From a checkpoint of a small mixture-of-experts model trained on Wikipedia: 9 layers, 76.9M parameters.
Below are experts of layer 4 (counted from 0) of a mixture-of-experts language model. Rows are named down (a neuron's output weights, with its number) and show model dimensions 0-31. Each number is 128 + 32 x the weight over its row's rms, rounded and kept within 0 to 255. Numbers have three digits each.
Before each expert's rows: "comes before" lists some tokens at least twice as common just after its tokens as in all text. This comes from a sample of Wikipedia text that the model never trained on. Tokens count by the router's weight.

# expert 17
comes before: " ", " \"", " The", " Country", " Born", " Preceded"
down0:117121146153166093127163122149072158112139169153135172159116132104060121116147179154118119094147
down1:141175107136095142106213088105161135132058147145153183102168107111082088144124193114183098121170
down2:128115116085142133146133123158143098166133181155120181055129108133072099128121095186103130081092
down3:122131202114130128107102148058122105089189118120166133116131079066124129168149145112126101155179
down4:153076176113155095126118099146133098139115083101099105122078122156081100114109180166108180135151
down5:157171165101122104153083146168135159143110118145158119120087202119124145177128099173130112121140
down6:117080141076168121094141140157136155125178150144123126141125178171118167150165122148117148160147
down7:156117093091067048105131146106097186140135108141067093088133157088134182116092139094167171187125
down8:157059116098111171108105113123153193085110097180147140125106123129094112159105145152121097078159
down9:097184209112133134147093155128113101178094046128115128141154126130087114155131135117131112131137
down10:064128102163101170075160185096098194130164179127072158198166096116167063108155109191113132090093
down11:146110129161159103155070113119167127084083181128081125187117121146174167108115088135039141122125
down12:156179124137134156080106246091139172106091108149118121135123131125084111129107097180127097115151
down13:146120100144158128128070146194120126126144107137142165143169151133095107135132079143106121104121
down14:123070146067115155165049081123101111083093182139122166159176162117070129125138147097162138189123
down15:114128125153051153153160130109097127132162114114083089116158169104073116146103144122215102064123
down16:092137107115109181113149078137092158085130131091110127155154150099124113187138141158127140120168
down17:131137093163161150216122138098112072116139100154196095143110126195113160104109156084131137130161
down18:129134098152138100130138109158081089149102141097140131103142167146167111104130113124187152162052
down19:139120204123055109167082107152136083085102120111203092096195125141074102140143151173102142169141
down20:120084136138169097149118131053147091106111081216161207121117146101130195155158086117168100100138
down21:085105154137129223113147104112110114145120082138160112150149143153202158091142168122134120133140
down22:110157182124098107124136137168170111102134069128137116127109176123147106110079117103104152185119
down23:090171154143164117033099124149103146146083171187103132146159138121132153126115122102114162107020
down24:121175107112100134081151123132123169130105123099121077101071148127106100110125119154134137050141
down25:123202163112089165083065120184131127131151129149096133106085158137125125136090187149179129103155
down26:122124147106088116138130135098140158149066174150077163166145166143188121127104065155056123161141
down27:132191140203166139191126106157120047124151109137136097118129134134147093152082138155155116086151

# expert 21
comes before: "1", "2", "3", "0", "4", "6"
down0:182109063125109150167145098102129150135110152165123169121177165136148153136156060100091161099118
down1:115089140112123063138085088126078146119134160116160077135154155145112086091114163096119147095127
down2:121097150104132189164090135107104103143135140187111141166158151148073180093170120117105115190133
down3:115164165162156116097067220121054081160156072133139148169123122181132153124151170185119094114142
down4:110169092108114097082121157176156151148138190136098099162158102163130119134100094126160196132122
down5:141144119118175162138096165098117131177158169132126070155143071177114141122096114125135142113141
down6:139077139106134147105116134135154131151165114160194116127151144058071122151128117134155101102093
down7:144082096121081150062121081112167120161085072109080108154133138153082094167143179116101065144173
down8:130132188083167101121149168110089127123192116102144127143155129136139099135177153113129140142111
down9:180079094174109079123163107157158117138070140219091151161153168188055116120153085146155118137111
down10:114137118097150134184132132148141095073183097143144114068125124185147120163185105124158146086122
down11:159139127136093115120069113163115159119111173081126115077114112091147157203107085063166110083099
down12:099139107112122155100150066098169108137154150132162165049120186157178089102082153132124137202071
down13:146186141140121101156093084108149198064096100139146120173159187068116137184143101084110093125098
down14:102166171120099093116069133137155160103155118062112126084084098083123082095062129087216125132104
down15:125119133083097128208097169140127140138124145127139150133122134100157134144111147104136096149159
down16:095169110133180139153164135104100134165089139108175134152135115144127132065174130101180126089135
down17:110123091111073087123117127104107108144155137099162075127150152125189142164195156118119103065164
down18:090151134134083134080133127157138170123136154117143077076120121135137148144106139116126125121149
down19:145076144162116169127150074116142142140105138149107080177091170148128118104158137112139197159163
down20:098180124163114143128159154131120112156110113080118112142121136178100156112108103144074110094075
down21:109123181095125093129099089139163160154163121125137063169017107145125180081118117171124113180170
down22:145104087146158143140106144176121127053162095140134174139079117144128125037193158141115086123113
down23:114136131173144142156175071154099137131082161087122113181125094186114094132126091119141135150124
down24:138173118127115190107121106128159108079122072122124154117129108093120120136186084187086094193103
down25:121121127129109117087103158144122157111140083081198132135131128172146133201092125094143084124114
down26:107213093108107116084144120109138164089131126120095135148113164132179097124127155127130110115115
down27:112141135114108137177111121099208074084134174132149104126100114142130151175105156119117147174124

# expert 20
comes before: " the", " a", " his", " he", " in", " to"
down0:061165058139098133137106107079110170102181102161134114126117146113115159164147141126119138145183
down1:125114088203116143100103172048152116120134103140165147112126150121132219094105134163088172149120
down2:085126144225163109155126066116076088148187092118161147137123116132206170112135096103147087109175
down3:108139164143181118138106087110111103129124157108155129148150169158128135106126089149097105093124
down4:160134125126182115097142124180122084174158126115146123080111140153185116130094124112136130134075
down5:129141125132144113126137150095126090115182101094140126166131151166159121144157144146092156128153
down6:167107167126153140089114176166154132114178108123178138110169098148081091145115106141157193120107
down7:171146104152140104117170088128078133086155155133147115088138189171155173162153121148182075150112
down8:130103155103100107127086182101148121161130087129096145140138148098134072107090195133110180156129
down9:123128079137172116090134137107128115133109105151126143123125156184136135070153062179082095136100
down10:151108131159125111142093172116101185119123187136096101125136147083089158117125119109066122095143
down11:127154155164119137154151055128108163130121109146134208157184128167135146073070171146192144122121
down12:192140076098063112142098094170069090182144152087144160148154152167114140111143193136149107086133
down13:078164110144180094131152111091103131143174162110126100157130113048153171142125129129153152167145
down14:151118152159163189131093142110104178130156111096100159098182142184143138128081134110107122151117
down15:138096109168131137129127175137174090155099110128137125086166119157122113144140127115135180163122
down16:115075132103126107143132140108136102178127150161115106139084090100074134107078162094058133126129
down17:149124128120118101130149087119136068108103118161091210088070130017125122101144094154133098071087
down18:071092148120090175073127180171139165119114103155186137131119101089144095174137136152110201106115
down19:120146093166110144131127156085170080167112098073169138100134113176091168122093091076091160109125
down20:146088169154122171142135063130149166088113103136148181057081087096081181169143096121110173127054
down21:137128140100079112099075132128113079114118137102173177076138110143151118153135142180123065096141
down22:141169090189115117155157122109121129133174149130142133143115111167135116137183107127168082157138
down23:156149070136088136134190131108090166128121134148117103115158103120124159086131100150139144129091
down24:161188118179162077147033142156164130131116089161097098068108125086083139136109106177122134154125
down25:127142190165124158124132158114134129127113129178147132120104132141168085053131138177166169117127
down26:167120088145160054074086097135158068148172108110074106129107186115103126127171156108132065106133
down27:139119081130139144186140079120107177176115142126159073140127068106153154113081080148190142150093

# expert 10
comes before: " of", ",", " and", " in", ".", " to"
down0:081165157141060167182112110155120143057090144137131098168235110107117179175135113121204137128161
down1:133061119145110102109114123090163140104082166077122054150102070111093156153167138093160087106150
down2:133090134145104175105136139149160109180151099106160143108181111113133155089157101143210139077160
down3:107110140115136139144158134142156167154154164190092068112089063163129108093121111086180135107128
down4:139160180116125215191148170110126111121144087147057081115106166123197110125078125137131122077128
down5:107141151133078138094129077178100165110097124091206058093132124089018115129133106170126089133137
down6:134139026100128119131149132132180143150156130089101095174154137139137114156093134117165108134183
down7:139102176085115117152160168170142122113176124197085111132112120070073131092134137126104146119111
down8:148081181118119154123121129125169140107175124172104107074124110158070158161096119133143103064068
down9:119153143130144104129078134132156142155149150105065185122148169115131166113107151150200120135138
down10:104088135109158170069139120043192139119116119141130091151144073125141123121088132122096147157129
down11:082074202151113090114139123104160108141112159115084202167064132135127106114146084152118130179187
down12:116141141141070116164165176127157098170145164086140134099091135092161087153153124114137154153087
down13:089105121094160119106154188096111149158153109083148106172204180126139113137161137074136070116113
down14:116184112134158088112143076173114112143195184110185122118129157107092148089101142147159132128148
down15:134090115111125147101109163105126109125089148084062160104164143161150085125093133108097135123177
down16:125052149096136175140086140133058143086147102053161129157122129102087123132115158139115135158180
down17:146154092090152115123110148141093148171137152177068127076137106157129114107116117233140138137168
down18:110140107187121152144132148147030149175076171083151083101137235085161123146071139129128120130136
down19:145093142133173057087131134093103113167142100111104099110146116104098111179131179104180112084094
down20:113165125175172096130136115137165113162158103177116125081069182164126088192133123139130117115039
down21:118152085119126144177088158090087126160096153193158116126015149118123132135114134150128126120175
down22:091105128149141136117131108130104114190107188081110145085159110145095123109180079164122103217084
down23:072223109157179124075086093160148101232186159114103124137054129138031137144124142120166100120111
down24:081142046128113158148155126165089068119124149092122163119132095074111152142170106114138125104045
down25:093118105111166108180104089122149158132156134083189121080122125143146127132097126116129156134110
down26:091140145116103133083138127098142119146083137162136173110152173161120146143181087092072142122086
down27:138102161140203096080144116158176139128180108133126134119173149129154158140105147119082089130175

# expert 23
comes before: "|", " |", "-", " |\n", ";", "|---|---|---|---|---|---|\n"
down0:151134085084138103128173117071127145081121144092174129165156117149103188119165180184136176119175
down1:107162159129115151077146095077101113179130166152101114169135132117129155150120160050146120124136
down2:168136093127127105177192152185138106180153122186128177120137173159127136113114145082090172168120
down3:141166116152149117145103158151120115160054098099129166160080174157107148115170084106033117154093
down4:147090117112088151136119114149079087057118084134116129145156105165200091127099145151122112118154
down5:103119176114142111164158176142123151084090141103157127110166159128107193141111113094089214124093
down6:129151169132083151139111104124136101192105104180126129062133122173060144092078130130135141117173
down7:191163080176150122147115139115117166121080148136094149134123026043123173166110059121079116095145
down8:076187097107138173126176179116157141133123181153181117125164153119076146095154124153099115134091
down9:096151142160123178093068113128154182148072187094190133148150133157147125111075122124121124099093
down10:165117132094135109094134100151142121089168047107156132154159157097106118131127167078060132133167
down11:169116133143172111121076112079157097087127122147119152090136150087088147137104170115135128089105
down12:139100135130150156148163154156140105140139119152172122062175091119185126168152168108109131166147
down13:058156141185123120102140102091097157176135175111144120121156124169119127132126125055119103165146
down14:093101162149067096092138104111118126142133167142070118043156131135147168070176102049131128058179
down15:156142170130106136128155088131129122103123130120232143106133151151136134137112122126131145139126
down16:093130108125073135113175175088179135148185166116141116126138143075183106083142112156105188177115
down17:107082138151108103113148142148151165152075145150172090110130115125132152085123137137109144079084
down18:106120142118150096090142124137107120160040092186185124136114142111114133150127115098113137141161
down19:186136102132174151126126100135137119116175115097105115115142123078112151093151135139166115136116
down20:090095097145170147112148182090143096138145109161105154104150110139091197178110141140193163197238
down21:096097114173112135098130169098110113130135144142156132120185124147126119118153096111150140121159
down22:060159107124094137086122092131118066102104106122115157174142091147089139128092159198106115093122
down23:111150129136113118178128102129134083169124060133113140144172214133094135139049140114145124128138
down24:136079083143111110110084120178169170138063132135069137103122076101172109165101130180114140121115
down25:142092109150129159111108179119152094137118098109148080135134195163137159149077170107135166084122
down26:133144119164146177099145094110136111160111152120108141087092103153124126127090095167114076105135
down27:108131105112143113093151067057113150062147141093127096113095170155121059090136110144148141169203

# expert 24
comes before: ":", "-", "\n", " a", " by", " /"
down0:151125170149121127104162098120123141142144151178182182173130082175207059114124107110139142130086
down1:088125123155197114081113126170182173143181158160154069108179122142129140125087165151131165067195
down2:118124123116111146153158115094175047148143152097108074146109138172114185139115111155178086100159
down3:139160084083156118084065133143107105072175111152118110136144093144129128113102130121182117148134
down4:165140123148127101093162100145111175170167175155142106118146093110128089068101098112135118155065
down5:104060088117135090132111096124112128099157080109153120130133129054131181110188117095171149152091
down6:177111152116117131105093132147122136151193149224110173120163124174140169105112093129089085053127
down7:201110143151089198151085140125138096165084106110107113149140180110144153128111129138162171039138
down8:080077164168156152145081119121077071157101116073219074132137130129092169149142159138137150160144
down9:201141136095217108118117127119106122123125123155121100085138136107211115128180162111065124142171
down10:148110118094171172133158154151055161112086138079143139106149077165182125121110142195095145127070
down11:057121102153056138148154168130156141160088079070160128145089174146197148163138135136183113122160
down12:064111142069155156152162178108083164126065141091146125148090163120109063121134124164126137166145
down13:100164175132117108105118108144173181160174159137093166118102150139104114098140110050165147143138
down14:160098148164152140063138120119073134149085128132141161175123095088169192145214124129128092171119
down15:087143134139158138099068067138180173061113063148154074116110146179149122127076154077080067159117
down16:109150107164176112102143151141118167181131121163174090151124127153125151078172100094122145184146
down17:125159149098127109109144112144076095158110148106128143094162175150093069186139106075154139112164
down18:151098140189100133169125061138145128203082158116123108125137147101098100134180128163081116106177
down19:102131117194122112165125141140104176117126143129196153117164045146162069122080123113125101114136
down20:131136160086118153167162191165113098060114130095138119133131135063117143143135158141095132146091
down21:162131124168071105103156119142111136117082148198142188147131126169130094103087161127058117178106
down22:150140121153131118148170111179170133092082113115152139113074154137110144154094185133113116113123
down23:126143102056116080079102104108087199137092126102125060148215152169131117144167141125103124151117
down24:164103151157132102208144159149062100120129135195120089128127145090114182193155135084114046190201
down25:153137171174136044123146173166143157151151181147120149177159157141164133154162098080108140145184
down26:133186084098131137104172178160100130083112057097132104121170140080178084152132099096157166135085
down27:134147125118203163180096137084149134107140085126131115150200144137117076080171110123127117118077

# expert 12
comes before: " The", "1", " ", "2", "0", "3"
down0:157129097123087111125082134110151082124208083150144081134151157135158154146163152179160139111118
down1:121122116129197164145102185148144166123055125097067151108070211109133096086176076149117166106066
down2:090088144070079106120150140157140141135139138097069135078067102119110137120096140047161124115103
down3:112132137184156102121076150201136126109175124105125150148140127142179122160135115131123137145146
down4:148072180118153136083152033143161128164081127146037094099127105137168197103143112084157110147091
down5:078146148160109126110117136179071099047170121095135157139128084123138093178139151183162129116071
down6:127116144175107046112132131112174118104177159140104069140132100106133149155155078142150154127111
down7:138102161187132151103118142096113146153131177124151123117149114147176167084126158094115127152099
down8:121126162160184101100084095142181154117149157130122095107111180170088151102138146112126142122148
down9:119161158122098111148144154141093181153180153159152127099109107144076183128163134132166088108153
down10:114094184140129138091109119114160108141150179118104137157121109146113088153094155119165127149070
down11:124103144036134102150182128105155101128136131155169131139157174096192071136113152128171141072120
down12:109117147173127097151122150151129136106156103172127189130147147188086123089105187099099139114099
down13:192121186139174131135078110098135114169124154122135126128159105158131139123091120175101127139097
down14:108158162119162138098088164098072149153129095120154150045164112155101190198124132105123085114094
down15:103145051127134102080083097107088166143115078180127164091106104176106146185136094133136146097089
down16:125136131084189137092127104159108074181090120120134092179063188086132172204174138158130127126131
down17:135085162101153056161214133144169136191157079111146153106139104106137154137153074093156061115122
down18:110163112051129123125100120111101127110125127145174094152127129183160129203108159095164112156130
down19:202106155146196176159138138177097174200134125143146112132059080176120202113154116142146114161116
down20:204115091102100093143134109154121173127144090162172157087147092099111102158116123183138112136109
down21:148174136126169146092120116130160130151089087115103070095086184070151106129125094114069123138107
down22:101078104178120090151154112087121112137149119142107109165092106137152063116148138136092118162153
down23:141192128139194126129110098169209136164073094095195077088174163112183148156090139123123186126112
down24:119105088158130145142081138133090158097130084118113088181035125110161121151150099148150126166182
down25:102173091148135107181084168116110122128115122156052112099163177170095162170137185127109140140110
down26:139156122141104172145110137121043158171108171141109176176141132163120124160169150174115123088138
down27:114123116177156106159110075141138164092129169124066126138065093143149122165105146159094122120142

# expert 31
comes before: ",", " (", "\n", "'s", "\"", ".\n\n"
down0:129120121153123091091125104140124157187119119143083146083186134194118118119107119160111135069099
down1:126150141149173097146098084096125101102143105113142145170076155099118130121105161121075150179149
down2:131143150145095099145162077102054102094155162141189073070095068091119115083218126162163078170128
down3:092073125163127128132173086147105130142127080165134160150081060110127098079110140153128164167146
down4:125149143209136101092182103131118117108074112134089166082147124135173176068140095119088132178152
down5:101133098190091100139143135171160119200124117124119144170124152183105237176154154098135096104113
down6:184169115143073157158114113145154100097130085078201101139152086163124079154097118152070109139126
down7:087092179140149122133132145145163087166116111103151147128120115145182106155074193098098177154126
down8:096120147117112133138143153161170120127132195129118091105032072160088153172129125092153086095101
down9:147117145163139159138088108188126086104080129110134086139176126188088054120137043130146192169094
down10:126128112095102091169085158177127150057161153094170116080102099097122080116119150127165069194150
down11:129119116149125109128079218053157105107123156115160077104128114135126147107164128143115119125125
down12:143146143175087097085081128108131100032128124170135167143130137095134163196078142205109108171159
down13:115101107095111113123145148139147148138100183127118147138071183089147056129147134166132124155167
down14:109148103098182148084090162106128134195165077164089074135130120117159142192153132104102118097077
down15:103143159129137078179172121122067163096186185117127161103134134157114120089163160083097149155158
down16:151129156070123164129093140104161127142136152083076148116153154128196095130147111139139138129155
down17:072143146144191138130207148079180144150178108123100129163105150141149146150131122142139122048115
down18:157117137122084100137102159166108183116144097157159108180132175109167115096143074130144148083081
down19:123075148126120147143098127172171142151144128097179203103152141129137111109125187153191183129139
down20:121103148187111167076124049138161150141140087098155088110146120115124068111135095130100101146168
down21:107144148096174117099100084032121099109152101158126181107142106094094136143113117176074094132149
down22:148124185126172082150128103095106112106132116129164133071098197113119210141141173133083102101141
down23:151183150155136156098154188137092116083122145151102118141135120112081135082162124116140083167153
down24:156164071081120127124162144142145155109107165114111167131118137106116118107170114179159136107115
down25:079126101128093146087128170094153091082117147122155142137147084175094141095123147100152124161179
down26:151136116163103127076112108123076148158124136094118096122124121136129144156101166165168070179116
down27:102115090144089146127072101095104094118148124090182181095129133105132122078139164123162173163149

# expert 11
comes before: "1", "2", " |", "3", "0", "4"
down0:136117093126179132082081148179165092124119092122105091122137111145159149124165130140144102160119
down1:152142143164112154141148092145147091160124120102165138102124135157113194135106159087162155105094
down2:103150136100207095105166168161128058086144156124108174112085147166116126132123093179137134128050
down3:076114132117180116115180137115110092135194139100181162161187096103171106113138153109073105087124
down4:139150148132078147096125061135073157121180097126097097077173171124097097100105198178145089148147
down5:109109156099155125179178105125140121153128093121132135204169112098109093078168147093190127111123
down6:119107162150142164133152106097137116143114059114086134130094110156145104080065141087112122107203
down7:152145091178134187103071137113120123143174063091069148156188173140126161118127152147064120109136
down8:122132129139143158128156076086102116096081073153143121150072060148118076134158118235107128120131
down9:134148173190155108059148162141114183111127129129090107162150103184176033122149100133149172141136
down10:116120104108108049174162149140057189092157158112112118148153093117122216139110124142141114172150
down11:134119134104122114059144090073143091156163157143083146107090137141147132120132154093120129145106
down12:133126079201145148118141119099157131112170128153134105102129097158111067035121131127106187141065
down13:168079104088108100135129182057114113114153202090116131091200110131171116080111127132219128059108
down14:114135129125132191135125104121094146095110165115127121117117182080139140107168133128143115081140
down15:129130115140138101161148139164144102034042075120085069123145160215148184102127128090050111137191
down16:093158159177167083159152123145153137143155101183133057106129103177125088072125110101115151115110
down17:121144162155125153067105129036113092206118163119142116085106134112155150158108087123134179166102
down18:140110117146071108120109135102164103108179110181102131124107161179102049151155196093125063132154
down19:141138082118113138123140068156165068169137202161040089163145194102152177093082131131127162090110
down20:139134132072196129089166131142092180123097052143113100113099080146192148145108097114194099139133
down21:230125134132102135081084098152190135126073168086117128160110125132116143139122076096124150132170
down22:152149078123171131075153156163133159144109130120098155128070166137176122123094095119145138079109
down23:155122087168142179117081131107141128122103086103171117086157131116072131110196041132173168105056
down24:134121167077147151093081154110111088175146139095127098154100084093119141091143142121179200106167
down25:089138144145107093162174167127164114114100105151129110077108169121095134115121097071181126142147
down26:092136080117091117174087125073154083138125123150101104097145121092122127118132161137153117111097
down27:188172127146117128102089115121135137199083128125080096097160195138151074183161154132181150108165

# expert 14
comes before: "1", "2", "0", "9", "3", " |"
down0:231103129122136162104109094170137134113143130154147129094159099163105174116175184155151196145097
down1:127124175122053055126168121178159084104147152151144156135164178067138134143117128163147151095132
down2:144156152132140115142103094065139108163148122083085123102168093123112160099108204102129148129158
down3:178137150150130138123134122097146082134123122164156127123126134138054159137144119103082147131145
down4:129176127059172160104075085180174153063125105104108096155143147195123123165212185119087110147113
down5:121153111186127077128076134135110162113091102073102090101154131098166108125112094164128134098130
down6:136136113078121150119154147141131122146103198083063152050193114095143066135102087139160207139066
down7:092134145126154110131181126105134113107123130161158132100143107124152122174162088113144124066199
down8:155114152120139168101145100122112161093158116082143121101127115071170091101110077142136037146172
down9:112101086128125092092184094109175157073177113166202143128161134166149130169176108144139170120074
down10:165085084151171145154118148133127133179085149173163086135088140094129143094130110173157168142090
down11:141154159134154134121126061183160175081159119114118185154108105122100137092134130151114120155189
down12:079103163182118152094154108126128156139094161117160120109088149127133176115169149115087143106115
down13:146175095107116132094141163172139220124126138123084070119121132097214109128142147105148158147114
down14:180102138129081126206156108131144145133126123122154166197123131081143108132113094137212127123160
down15:103136132047165170133088102092158147181150136158159126126142194148141082160140143145153172118129
down16:076049123060093144112155094146099112113143148159110087127175132118054111051106165121178092107139
down17:101075132097089143159092116096136145160119157110123137097122139135169120118088084157153130168127
down18:130174085170132152071121164159110087169124146175140151123115121101118109137116104125150082106133
down19:128139097133130203162121177068103141125084132125127065171087092156187126125120108162114144106141
down20:142154093129163101144136155143095137112149127122128119141056116120130105198174133096101138167156
down21:128108117097149182150125157108142081177137082132094128148144114150158153119088130198129126149185
down22:111093114138160137131138116105120065163135137111111088130122142134134115153129152097137136094149
down23:117107059151117116116082127110110164098098159150138074132114188108066176118114115174145151145100
down24:135075114164153136145108120178113132131070159150140135158084124220181097096140154190093128099133
down25:137120167121171078137143119086150121133124127159105177068155078129082071145090128161113153066136
down26:126138108168207118118116075114192118105177140129107134141133122168142151144128160110095113130077
down27:120087121186169121124163174098091090102217126131126089137146123144096110162104113116144126121123

# expert 15
comes before: " ", "|", "-", ":", "===", "==\n"
down0:089136192155162142042126149144154091086129082122160087113170139167165046164142118143143136085180
down1:100124150122122073133156156127115103124133153112148105098178125174059134178127120212117141144093
down2:133109148093119139160112166110163149118101109053114106143148051104105145167139090161125199091148
down3:151175116200102119195096129111169119166145136123144112111102099091116189129159124145181132097095
down4:145154169144170136141082111155125168150150123172144126140117127147084179151140114089057129118089
down5:159149125118114144110123133153122106161088084119187103152091143117134107090129176103163109180183
down6:170078147135180122144176144119174131143160089123119160124139123219164149100110123103147103086126
down7:169162133152177126157153125068212127103108163118122178112149128095162135082147140067108114119100
down8:145148102161149078093100169078157120123134102153061140131105128098148160087090135116102094145183
down9:096130117097125061127064109121120119168138136166151129115130133132180085120098104122112120117101
down10:130120155151124091133157120126181113191149137118152103105175123133187128105059072144152117134078
down11:127140160158119138140111156124173097100110078137134144135142167119100113132227134119092120099110
down12:154161139170167098208143169172131120123181110157066167094138089161164117103106128073082140163098
down13:179176111115111107120117078213098159108132092123112103086173119113103151127175123120099142094106
down14:182124133118123160145133128146053150126098134133152096115161169137113109168182151187154132131179
down15:109155086139177136136149134114137135070125144123158135088103074142162108043158105074175097107149
down16:100113085115131157122088123175138162097125061096109193103108171100181146089142121168170130075151
down17:193123123172107166196100145185117087155075101132122158134115087146162139123156111117163181146134
down18:138108140076143123100167156128113120121116102115125136109155082114124154165085118105107108134099
down19:137141109113106116148131114106116146058123153180069177116093115098152170113192112137157170117123
down20:110135145118088157163164171140050118140101151136173193156109137140172122136118130110081180124170
down21:128131096160156145138174123115134117088112065172135114140126155177095081123117137129085073118116
down22:125140097176087204179158154149122076240104191101098172114181129149139054077150087140139123126206
down23:111143051103122150140110148155193172099116184162112126115099077144113060052135115163099112156099
down24:062150117132143081106133099183104102056067108056155117105124111091147157135119135114135163098105
down25:151067071160160137133145137121142132143036179146080163126144142115146113185111167098109055108143
down26:144199164159079070182122085156132132174187173133129125108153057118112121157130161173106173169201
down27:055157091148125193143116118197132129170081115040154129153107108171109093209136114123136135171127

# expert 27
comes before: ",", " and", " (", ".\n\n", " in", " which"
down0:148103157155164073110106108155041081140116157075186166192142105201134067171148134082135147170091
down1:174123119113124133091118021102151165025130168170130163122093099080175081113133206124123141100138
down2:115147136052102100143178127117149106131104123151103156147077142136119083124113067103135127145177
down3:061177126153082161138167165123087167144123188141143144102125106126068078093077112150095135058148
down4:136165152136089147137163120140165107159191059099107109100120178125130146095136151108137070120082
down5:152144113113129140119145109115135105113126079140109065141205148133138089143137142081085110150150
down6:166187105006157172127155160131156143081120127151068173155181161158138082128100135109073129162191
down7:149121128158152180085108111210149198162143137084162134154078068109084123082159097157132142130154
down8:140125110045137119167118166137170145143084142116132130132118080131100090089164164109135135148142
down9:131120165140148123099125157154103115114142109164106100103108199078142205131187123181169114061091
down10:150136104073206118134118109130145091097085104101091094165106140126133135177090108190131052045126
down11:108133113139086155149137107121178135116132070087113087144103158118150103157093165122161100139135
down12:154146128165159153151169120160081158094088113153125061095143151141163112154142067131118163147126
down13:114102115128111107153062096138167066151131163117072121163152135052070163139068153109165148104084
down14:099091095140116115236135124127104165122142164181100129155153150134144117172112141110163135120125
down15:172051040113152068166106111132112109142092141144127134163061133139145150107121086150068137131110
down16:138145143124143082139135151166136112193135063100060161106167152142072203095082116153110063093135
down17:140089160119185139123138176139099128124189097101193121118093119096125149126159122101102156159157
down18:086165096102139063132201109123151171179098121120075125093127140153192137080190141179146118140127
down19:135092116133132122174168107066109127091072077145160158062181180179132135148102114080125159145087
down20:110154114070086112113158084147188117113131073111062120125151150112119187119133122125161190119160
down21:138093143120095120134168172187068145141117152135157145120162115115164102132169109153162090081117
down22:109100163140109122142089105115135099143140107158133141086170149168096107109115175131134123088145
down23:156106110156114110081142191104160109164158125123196149160160125151099127112113162086160099075088
down24:117144114092159117093165133154160175122123109149143101158155122167086088126146121138125159122122
down25:101173115147138129115111083181109081128147118139166093086092117112053100105163134133134139163094
down26:166138124130109198098126126092139159083136150112157064151134148110137060112080059100085147106107
down27:195101159097110162123148126109143089094095154119141092162097113052124128064115156101138072117136